config = dict(
    router_score='softmax',
    lr_router=0.0015,
    vocab_size=2048,
    norm_place='pre',
    tie_embeddings=False,
    init='uniform',
    init_std_o=0.00555,
    lr=0.00419,
    lr_mult_o=1.44,
    beta2=0.98,
    schedule='wsd',
    train_tokens=410700000,
)
Below are experts of layer 8 (counted from 0) of a mixture-of-experts language model. Rows are named router (the router's row for the expert), up (a neuron's input weights, with its number) and show model dimensions 0-159. Each number is 200 + 40 x the weight over its row's rms, rounded and kept within 0 to 999.
Before each expert's rows: a language model's description of what the expert responds to. This comes from a sample of Wikipedia text that the model never trained on.

# expert 62
What it handles: Commas, periods, line breaks, and, plus connectives like but, until, however, while, and the word year in same year.
router,229,151,168,175,226,202,137,153,230,196,172,237,209,171,166,235,184,160,174,179,94,179,167,215,139,149,160,207,125,290,132,228,247,197,264,297,222,223,161,216,222,262,224,243,151,200,190,181,161,201,166,190,206,173,227,227,170,279,196,186,221,224,293,230,188,227,169,227,232,221,175,237,150,185,231,184,148,182,244,146,226,192,202,245,177,186,215,207,137,194,215,223,173,158,228,207,157,220,222,281,288,209,208,114,251,179,157,159,244,227,269,130,202,152,216,157,174,159,244,126,172,171,193,179,189,258,197,133,229,207,175,290,127,188,232,171,135,226,207,242,203,252,208,171,170,121,223,201,166,220,150,211,187,240,217,189,211,186,220,136
up2,200,233,203,211,210,235,193,233,220,246,226,189,242,245,217,169,209,157,214,253,190,193,188,283,163,171,190,274,194,186,166,146,141,197,184,192,183,201,237,272,158,235,184,234,209,228,148,214,145,176,165,283,236,168,205,180,80,191,160,171,194,234,244,269,196,218,184,237,271,219,217,174,333,140,235,250,195,92,273,232,164,180,198,306,164,107,202,136,194,185,197,191,191,220,298,194,205,181,198,251,225,228,177,154,196,247,239,216,159,209,232,201,190,195,245,193,243,243,237,172,132,214,246,202,233,241,219,185,201,244,190,215,129,170,209,186,218,225,158,220,223,206,209,140,263,232,183,125,232,225,214,220,141,169,228,262,187,238,190,169
up3,267,199,201,173,188,155,217,267,149,169,216,150,227,180,138,203,246,164,229,180,184,156,136,166,152,136,157,157,147,222,192,206,159,217,247,194,150,224,163,203,217,316,188,237,257,238,211,207,189,163,208,155,184,250,172,238,158,169,204,141,190,206,247,250,150,187,176,239,244,172,176,243,134,148,214,153,226,206,245,232,237,176,174,196,157,138,135,163,236,187,189,216,171,177,328,245,237,167,212,105,273,218,291,180,221,270,216,233,265,173,212,245,190,114,213,228,262,198,213,129,228,268,266,244,176,195,190,223,205,195,146,236,234,154,254,207,161,221,225,178,212,186,155,146,208,194,181,215,174,227,245,216,240,215,232,202,168,207,184,250
up4,134,187,181,213,192,187,257,245,239,171,202,244,224,211,246,231,140,145,157,241,155,135,225,225,180,187,203,237,240,253,201,200,147,204,261,246,223,247,123,148,231,280,223,214,158,245,201,219,346,116,165,261,279,213,159,213,280,210,177,197,169,204,194,229,158,138,172,227,166,215,186,143,227,181,169,165,214,162,251,205,178,170,94,242,204,215,156,192,199,237,216,116,283,175,160,266,185,205,242,212,230,238,200,211,187,159,174,191,182,227,192,207,226,258,185,209,168,172,149,219,131,189,178,201,219,207,161,167,238,184,186,287,201,223,159,132,209,268,177,138,145,226,180,242,174,205,211,153,199,200,274,193,233,235,237,163,202,218,218,168
up5,253,181,194,216,182,202,234,205,174,267,150,189,208,149,180,271,127,84,186,158,221,190,208,193,188,167,197,203,126,209,157,175,142,239,187,237,257,235,166,163,190,293,199,181,207,258,252,183,202,205,208,257,207,206,157,167,202,221,246,161,296,142,204,202,209,207,206,174,226,240,151,192,216,237,148,155,173,229,190,105,237,184,158,215,213,176,159,230,332,261,218,200,238,228,189,133,205,236,144,246,255,151,244,226,263,163,206,133,205,233,241,145,216,142,223,209,245,229,201,201,240,141,158,229,197,217,171,202,240,157,165,162,207,234,153,232,184,146,219,214,279,221,194,250,182,142,184,148,168,189,190,193,128,232,208,146,130,251,219,214
up6,228,184,306,271,217,158,241,117,203,210,186,251,287,164,204,200,183,232,207,225,215,120,109,154,222,233,161,224,224,180,199,166,207,150,185,174,173,195,211,218,184,298,241,192,146,219,156,176,235,116,137,227,190,211,204,208,154,188,175,177,241,175,187,226,254,211,163,265,119,192,147,203,193,224,159,187,191,218,269,156,271,177,186,157,194,243,169,204,138,193,230,209,199,255,197,227,143,241,227,237,161,166,163,144,265,232,148,153,275,253,159,148,113,130,214,259,203,176,270,234,211,279,199,143,202,214,251,229,175,207,235,182,185,182,208,161,201,195,216,193,174,201,173,154,196,182,180,192,240,202,139,257,176,183,189,189,283,199,240,149
up7,216,216,147,167,189,248,92,217,227,139,239,194,179,174,187,170,216,154,188,182,213,196,192,260,250,231,229,201,142,230,211,154,208,156,200,222,242,228,204,174,207,171,188,222,242,278,256,149,265,226,242,220,238,144,209,183,208,196,235,260,265,252,232,183,180,216,190,159,196,161,197,214,236,248,138,205,174,155,131,180,195,290,228,288,246,215,229,184,268,142,196,164,181,173,121,282,255,204,217,219,171,262,86,78,193,213,171,221,182,187,241,219,160,205,257,188,215,219,249,240,152,193,210,208,165,194,165,262,163,164,210,171,143,195,179,165,252,185,184,250,171,250,198,189,246,224,143,176,216,166,162,187,198,178,134,258,215,235,170,121
up8,214,160,179,199,233,216,176,197,180,237,229,184,76,141,211,169,205,157,124,181,173,217,174,296,174,162,232,228,121,197,171,214,160,148,227,177,203,217,222,250,210,223,175,244,216,164,228,182,177,215,228,226,207,176,175,164,250,238,151,229,151,201,261,191,117,222,121,192,250,101,202,150,197,173,235,160,165,136,264,178,205,161,194,222,159,136,165,241,263,217,197,180,170,198,156,206,183,202,186,97,165,167,151,152,194,216,245,249,192,185,231,227,238,209,178,161,241,179,185,232,143,242,212,211,187,210,141,192,233,206,207,131,224,170,160,178,193,201,195,246,253,163,248,119,237,134,148,150,253,176,131,165,277,184,208,240,136,160,157,132
up9,243,143,217,179,257,225,249,190,213,232,195,280,232,216,164,178,216,161,201,230,208,240,196,191,206,225,180,304,135,168,183,221,188,264,294,245,199,114,176,233,167,181,232,148,211,185,275,184,246,150,226,183,198,106,241,248,148,211,166,213,213,166,258,164,209,213,152,251,247,210,158,144,161,174,200,203,160,198,136,194,207,296,220,302,196,216,210,193,217,229,210,255,281,164,190,130,214,249,222,173,221,175,161,168,177,168,207,169,241,143,200,120,187,223,223,175,266,183,173,209,230,177,242,190,143,199,174,215,277,186,207,177,250,220,201,223,180,211,157,219,214,124,202,263,242,143,228,228,173,102,230,185,272,246,227,187,253,180,186,183
up10,232,177,163,241,233,197,239,152,177,235,222,221,150,201,228,195,216,125,201,202,215,235,229,203,145,140,176,230,177,192,191,199,217,151,150,272,239,260,219,223,104,159,190,178,193,171,198,174,126,146,183,161,252,178,194,211,186,265,232,165,225,300,197,176,258,183,217,278,165,248,139,168,181,272,144,188,178,221,176,255,141,257,268,228,257,250,178,211,146,182,208,225,138,166,240,156,190,211,248,175,180,203,204,205,158,211,148,144,194,234,247,228,194,168,172,147,204,202,190,264,205,294,197,186,192,238,184,186,219,168,165,195,277,156,301,181,163,192,268,216,134,164,257,254,158,290,161,222,238,239,170,223,230,189,185,205,155,161,212,134
up11,215,186,235,218,262,199,208,151,210,196,185,184,237,233,198,119,173,230,196,243,264,193,204,232,285,181,192,217,133,121,186,141,217,203,243,233,232,196,214,209,191,149,167,200,220,215,132,274,149,181,219,164,177,88,219,280,186,130,160,187,238,168,318,196,188,204,257,164,214,155,99,172,219,191,175,207,215,191,240,245,188,160,151,226,135,213,193,208,181,220,126,236,169,139,231,164,200,259,149,231,191,288,218,180,223,158,221,213,176,227,240,167,243,201,206,170,179,189,272,191,195,189,183,186,240,229,298,164,205,227,188,169,205,156,227,188,209,219,280,306,147,188,214,195,210,163,187,219,208,176,187,322,194,247,184,180,198,231,226,183
up12,217,168,197,216,214,182,169,206,222,168,174,168,212,206,210,225,236,181,193,177,186,232,203,218,154,166,290,198,234,186,144,233,188,132,299,187,130,140,218,124,186,212,75,209,146,206,191,289,272,280,215,199,218,175,242,159,253,195,137,165,128,214,241,202,214,231,210,144,200,173,98,213,277,199,115,181,265,173,213,217,179,158,201,219,189,270,211,193,210,212,233,175,248,250,181,167,181,274,177,232,240,253,172,188,222,162,134,215,222,153,189,215,144,227,181,198,189,243,194,243,163,197,201,197,165,251,190,198,153,189,184,204,280,171,170,171,238,222,116,269,223,223,221,158,223,214,226,205,165,216,286,139,250,231,205,204,264,197,144,184
up13,179,151,228,214,200,247,176,136,202,234,176,157,229,216,154,216,199,125,258,174,179,248,173,143,225,187,192,204,116,243,211,234,180,225,276,250,134,150,190,239,161,165,215,157,248,215,217,166,205,194,168,152,108,196,161,141,187,151,170,217,190,264,232,204,170,132,196,192,219,238,220,247,179,135,248,267,206,244,200,186,125,232,200,250,206,215,218,207,196,177,220,240,195,194,202,174,242,192,221,218,260,239,154,236,181,252,149,306,181,232,178,236,251,216,193,190,200,219,280,269,122,194,187,204,188,237,173,136,266,240,207,191,133,160,240,126,169,158,179,164,143,207,143,196,225,235,181,168,270,210,260,227,165,234,125,260,234,147,246,153
up14,187,209,184,207,168,193,127,201,169,174,177,233,227,145,113,211,202,148,255,213,169,214,161,199,175,210,159,284,184,143,180,202,265,182,224,242,246,204,175,250,153,183,234,191,236,195,195,227,145,189,152,132,213,200,226,248,190,153,225,128,161,137,313,211,203,199,175,123,161,231,184,226,106,156,196,151,129,146,205,212,150,182,209,213,211,212,245,187,192,237,217,255,238,205,153,234,244,248,250,189,178,155,301,155,153,183,259,168,203,261,202,221,216,195,201,205,182,193,291,225,181,171,171,216,250,190,312,240,228,186,200,225,192,195,230,223,208,194,197,247,228,162,87,220,174,252,146,199,180,236,232,244,285,211,216,193,255,152,229,244
up15,149,170,201,177,180,153,164,235,185,199,231,245,200,237,238,140,180,151,201,231,124,159,134,154,278,212,130,251,133,213,216,163,193,226,215,190,206,193,211,225,174,180,195,241,173,215,171,172,198,214,218,157,158,114,215,197,291,213,272,198,224,216,193,217,194,138,71,218,232,222,221,177,112,203,234,267,206,194,208,168,175,175,195,188,203,196,211,177,260,211,213,232,168,173,224,230,255,163,279,187,222,228,137,177,185,167,175,240,232,153,270,234,255,212,240,155,287,251,181,133,136,183,146,163,227,198,206,143,179,187,178,237,217,178,310,117,236,228,199,190,220,207,180,256,177,178,180,219,233,243,139,274,222,148,257,160,223,183,237,156
up16,164,221,180,252,293,189,117,239,173,223,273,192,262,227,199,174,222,164,160,197,117,160,187,180,233,206,99,165,214,172,215,239,214,206,240,148,221,164,218,266,174,241,204,189,147,194,207,225,174,202,187,162,187,230,260,236,177,195,265,215,203,241,299,195,138,234,120,190,219,214,190,273,236,211,164,191,178,162,128,211,232,238,182,231,23,158,177,191,181,190,174,190,194,186,204,196,201,189,284,200,257,211,112,142,207,188,271,196,213,191,249,160,199,263,220,204,185,175,228,202,208,268,171,215,182,240,246,207,143,197,170,197,206,198,240,157,202,208,190,203,245,202,223,213,177,272,205,156,164,175,168,239,236,161,192,203,119,139,218,150
up17,191,170,278,184,205,158,219,189,216,238,195,223,211,179,214,182,254,209,184,162,179,250,175,228,275,300,170,143,209,104,282,170,185,251,237,229,195,132,130,206,174,222,251,162,184,153,209,273,216,148,153,189,219,130,184,231,171,215,200,168,144,110,190,201,201,227,125,261,184,182,111,229,226,173,200,223,221,164,150,205,174,153,211,221,192,218,173,256,203,181,195,194,310,132,208,125,212,241,247,170,192,268,123,188,150,235,240,194,251,213,224,154,219,183,255,174,236,210,192,172,164,172,229,189,110,200,185,184,200,165,188,170,202,226,161,238,197,231,229,212,136,210,214,198,253,208,122,194,178,184,181,190,198,209,246,213,269,106,260,161
up18,277,256,228,158,165,187,133,213,118,154,209,231,198,169,241,232,192,153,178,244,206,252,198,208,220,167,193,178,233,224,151,210,251,185,247,220,167,185,198,213,232,271,196,147,149,149,169,202,191,195,69,227,210,226,224,182,233,156,199,236,285,185,192,173,311,187,182,201,184,212,159,214,245,180,209,275,188,181,281,261,199,241,229,163,222,148,280,169,173,236,165,181,162,164,242,195,176,182,219,219,189,204,157,220,266,302,150,234,184,216,171,137,183,216,248,255,194,160,187,225,127,173,179,151,137,170,265,219,176,193,291,213,198,182,164,161,240,276,177,252,176,203,246,199,241,157,166,179,212,225,217,202,166,236,160,194,267,155,157,158
up19,308,129,176,173,150,194,137,188,190,241,209,181,157,227,208,225,187,194,205,206,164,174,290,257,118,162,162,163,189,217,169,164,174,230,245,210,151,201,223,139,261,156,281,238,275,221,205,208,260,208,172,227,198,146,202,227,210,207,153,214,290,145,205,125,183,171,162,204,234,215,247,173,215,234,186,212,190,215,276,118,168,257,225,212,150,220,199,206,233,202,201,183,151,212,236,157,165,207,211,311,173,289,199,187,212,196,243,141,225,253,185,166,236,182,195,211,168,152,174,196,171,140,147,244,213,184,129,155,227,206,175,227,173,176,130,224,212,219,170,175,332,217,204,205,132,195,166,196,177,169,232,178,228,120,224,177,214,187,228,163
up20,233,123,245,238,254,123,172,196,155,205,282,167,185,146,176,294,284,225,190,173,128,216,83,263,151,222,181,210,147,165,234,247,172,234,189,216,235,174,170,186,229,227,190,181,209,194,185,171,190,195,163,172,208,251,165,217,215,172,258,178,152,213,183,188,220,175,150,188,235,165,122,228,233,168,278,158,214,148,231,265,226,132,169,216,263,187,229,201,190,175,178,202,148,181,171,171,154,173,205,175,177,188,157,212,244,208,259,234,211,253,210,221,162,188,264,175,171,270,199,198,246,175,209,160,192,176,141,234,252,143,123,197,187,239,206,214,170,213,224,139,240,231,203,108,164,166,185,165,135,225,265,121,201,169,160,175,212,167,286,224
up21,180,176,204,207,198,235,237,191,290,159,167,237,231,206,257,241,224,201,179,202,194,192,184,157,185,128,105,224,169,164,226,177,202,205,216,222,185,183,131,222,258,185,233,220,169,264,248,91,304,139,177,241,227,196,262,207,180,251,169,221,271,240,190,187,151,207,275,155,200,193,165,263,190,185,163,156,161,166,195,261,150,201,221,190,238,221,207,228,186,154,269,214,241,212,312,185,202,159,263,213,220,243,192,221,212,123,206,144,246,139,150,318,241,171,209,150,228,227,195,244,198,206,259,224,241,194,206,195,277,198,263,221,154,182,267,153,205,216,190,253,213,246,221,175,264,233,173,251,222,213,211,164,178,242,240,182,187,199,213,180